config = dict(
    balance_loss=0.00382,
    qk_norm=False,
    init_std_qkv=0.0241,
    train_tokens=283300000,
)
Below are experts of layer 4 (counted from 0) of a mixture-of-experts language model. Rows are named router (the router's row for the expert) and show model dimensions 240-287. Each number is 128 + 32 x the weight over its row's rms, rounded and kept within 0 to 255. Numbers have three digits each.
After each expert's rows: a language model's description of what the expert responds to; "comes after" lists some tokens at least twice as common just before its tokens as in all text. This comes from a sample of Wikipedia text that the model never trained on. Tokens count by the router's weight.

# expert 44
router:084140193102129156087162156112126151090109153126081110149151082147119156077150109096112092087107084173109155120119119120143105163146132100155103
Description: Years, date ranges, percentages and figures, often after an opening parenthesis, such as (1924–2012), 2017–18, (21 km/h), born.
comes after: " (", ":", "-", " (18", "–19", "("

# expert 59
router:167140151082106137180161153126134130121170099154097118130128058149132090144101151146197137151159094160107205196100140138211134147089149125149116
Description: Possessives, quantifiers and adjectives after the, a or of before a noun, such as his, their, most, some, first.
comes after: " the", "'", " a", " of", " The", "-"

# expert 2
router:192158125104073114164099092073130091124162171123071065106089116115084120145107122099145153172145140164104155092105140055159144150181122161100079
Description: Conjunctions, relative pronouns and infinitival to that open a new clause or verb phrase, such as and, that, which, who, to.
comes after: ",", " to", " due", " order", " well", " him"

# expert 30
router:160164124098094106141118103084114115097154143138173091152125099155148116123108119051128141144098143143097096107098107128177170168114071167046145
Description: Commas and linking words joining clauses or adjective lists, such as and, but, though, especially, particularly, as well.
comes after: ",", "s", " well", "ly", " However", "e"

# expert 42
router:106113084114131106143145101122143060158153062123156124090118192121087102137169208130120131081096086071137161151166136087092127172090155075194139
Description: First pieces of capitalized names and titles, often split, such as Sp(andau), D(A), Con(tender), Great, Holy, Big, Glen.
comes after: " the", " |", " of", " \"", ":", " The"

# expert 6
router:170111087193153038174110181148136050169117053162120141101119178131076133115194208154120135116082111101108134152211135118130180140099114129133129
Description: Everyday and place nouns after the or of in running prose, such as water, Navy, Sea, world, Hospital, King.
comes after: " the", " of", " The", " and", " a", "ing"

# expert 3
router:149109095139113091121144167137170140161149140100166095072144151089101121081117130178133122064150222105181146129099144189176146137183114185114188
Description: Past participles and main verbs after was, be, to or a, often followed by by or to, such as used, found, left, received.
comes after: " a", " to", " was", " and", " be", " were"

# expert 28
router:207134162120196076123107131104113129167086110106131148107109095073099162092172189131124124142119142109139078115156114094116158191118132124178081
Description: Pipe separators and semicolons between numbers in sports statistics tables, plus slashes opening pronunciation notes, as in (/fr/.
comes after: " ", " 0", " 1", " 2", " 3", " —"

# expert 37
router:087148163165097088091170133090140164087097140097174156064166147141107131135078086168120111120167113103143069123073130173139141051217148139089195
Description: Main verbs and past participles right after a subject or auxiliary, such as made, released, held, concluded, situated, often in event narration.
comes after: " was", " he", " to", " and", " were", " He"

# expert 52
router:104139154145119072129103141199119143175090162100118133125133122099156102092172183087111128124137087160084115112165120148136159203100105134185112
Description: Opening brackets after a title-line name, giving a native name, authority or birth date, as in Alna Station (Alna, plus table pipes.
comes after: "\n", ")", "\"", " Location", " Coordinates", " Party"

# expert 63
router:109168118096104134125131121115186129109169148157115064118134134132095079139111145136200146195132188127073139197119161096207155099107140136109125
Description: Determiners, conjunctions and punctuation that link clauses in explanatory prose, such as that, this, which, because, though, periods and commas.
comes after: ".", ",", " of", " that", " However", " with"

# expert 29
router:133116116114121134179115127103154161136056091117137159183163161041125140109149130201110134079153164141141107195153119117101148134089163132179163
Description: First piece of a name or surname at a table cell or line start, such as La-tham, Le-at, Du-champ, Mc, St.
comes after: "|", " |", "-", ".", ":", " \""

# expert 0
router:127100112145181061068192116135106079171141123086136114160135153126076136076154180150101125136169098080099087148187139123105161183133122106141123
Description: Capitalized names and labels inside table cells or lists, such as Team, Candidate, Chevrolet, Racing, Stadium, and facility words like Plant.
comes after: " |", ",", " and", ":", ";", " ("

# expert 36
router:056131091114113071082126121172121080120079138073151117195111092167106115127182134184137116126138078101187108166148126125118136196115166103159103
Description: Line breaks closing table rows, list items or headers, plus table column headings like Votes, Score, Pts, MPC, Ref.
comes after: " |", ")", ";", " =", "---|---|---|---|", " information"

# expert 10
router:184095195128108148159174179074173174117190113121105126155135116135143153165136150138144165171148086130127144161109167142183116115109177157159137
Description: Articles and possessive determiners opening a noun phrase, often after of or in: the National Football League, a close bout, his.
comes after: " of", " in", "'", " for", " to", " on"

# expert 22
router:081120139129103034063142118152159204125075124131158073152147141115091115167144169117140132131134112098169054133164124100082176175090140096122133
Description: Opening quotation marks before quoted speech or nicknames, plus line breaks, table separator rows, section markers and bracket openers.
comes after: " |", "\n", ".", ":", ")", "=="

# expert 14
router:059118107091101162154094114214087121117096176111103147096107178089134160129142077154124143107141068140158109122213099146148090124074116177099093
Description: Word pieces early in proper names, especially foreign or unusual ones and short first names, such as I-ko-ma, D-my-tro, Joe, Bob.
comes after: " A", " the", " I", " ", " The", " E"

# expert 49
router:152154131167085173080113161088153135136124121083182120145149101071065159080150173222103123062094107085158074187142164125145152135119182104188137
Description: Years, months and day numbers opening table rows or date ranges, such as | 1974 |, On March 14, and September 2012.
comes after: "|", " in", " |", "-", " January", ":"

# expert 27
router:145132152125043171107172100100134139122078142097177204162150133102105173168168113113134080113138088131129129106174129088126136170163124063154131
Description: Numerals in tables, statistics and measurements, such as elevations, areas, household counts, ages and dates, like 16, 87, 134.
comes after: " |", ":", "|", " in", " on", ";"

# expert 50
router:136136081131125136119173149092101147115114056144100187106143155089101114097163116191134119086103141069198148165135145131062131057167121113172123
Description: Month names and time nouns after in, on or the, such as season, year, summer, December, plus a few other prepositional objects.
comes after: " in", " the", " on", " In", "In", " of"

# expert 25
router:132087150083163102102183097139102114096118105059121157113140157086055165172148153170147108122137162095170095142127137074119161207142150083153154
Description: Pipe separators and small numbers inside statistics tables, such as sports scores, bowling figures and win–loss columns.
comes after: " |", " ", " 0", " 1", " 2", " 3"

# expert 45
router:171140147111084145165189130076144132161157106177136152174132140131144060173083137112128133138175144176085156166116102114125137146144158112086202
Description: Adjectives, participles and -ly or -ed endings in descriptive text, such as known, small, large, available, ecologically, inverted.
comes after: " a", " the", " is", " as", " an", " are"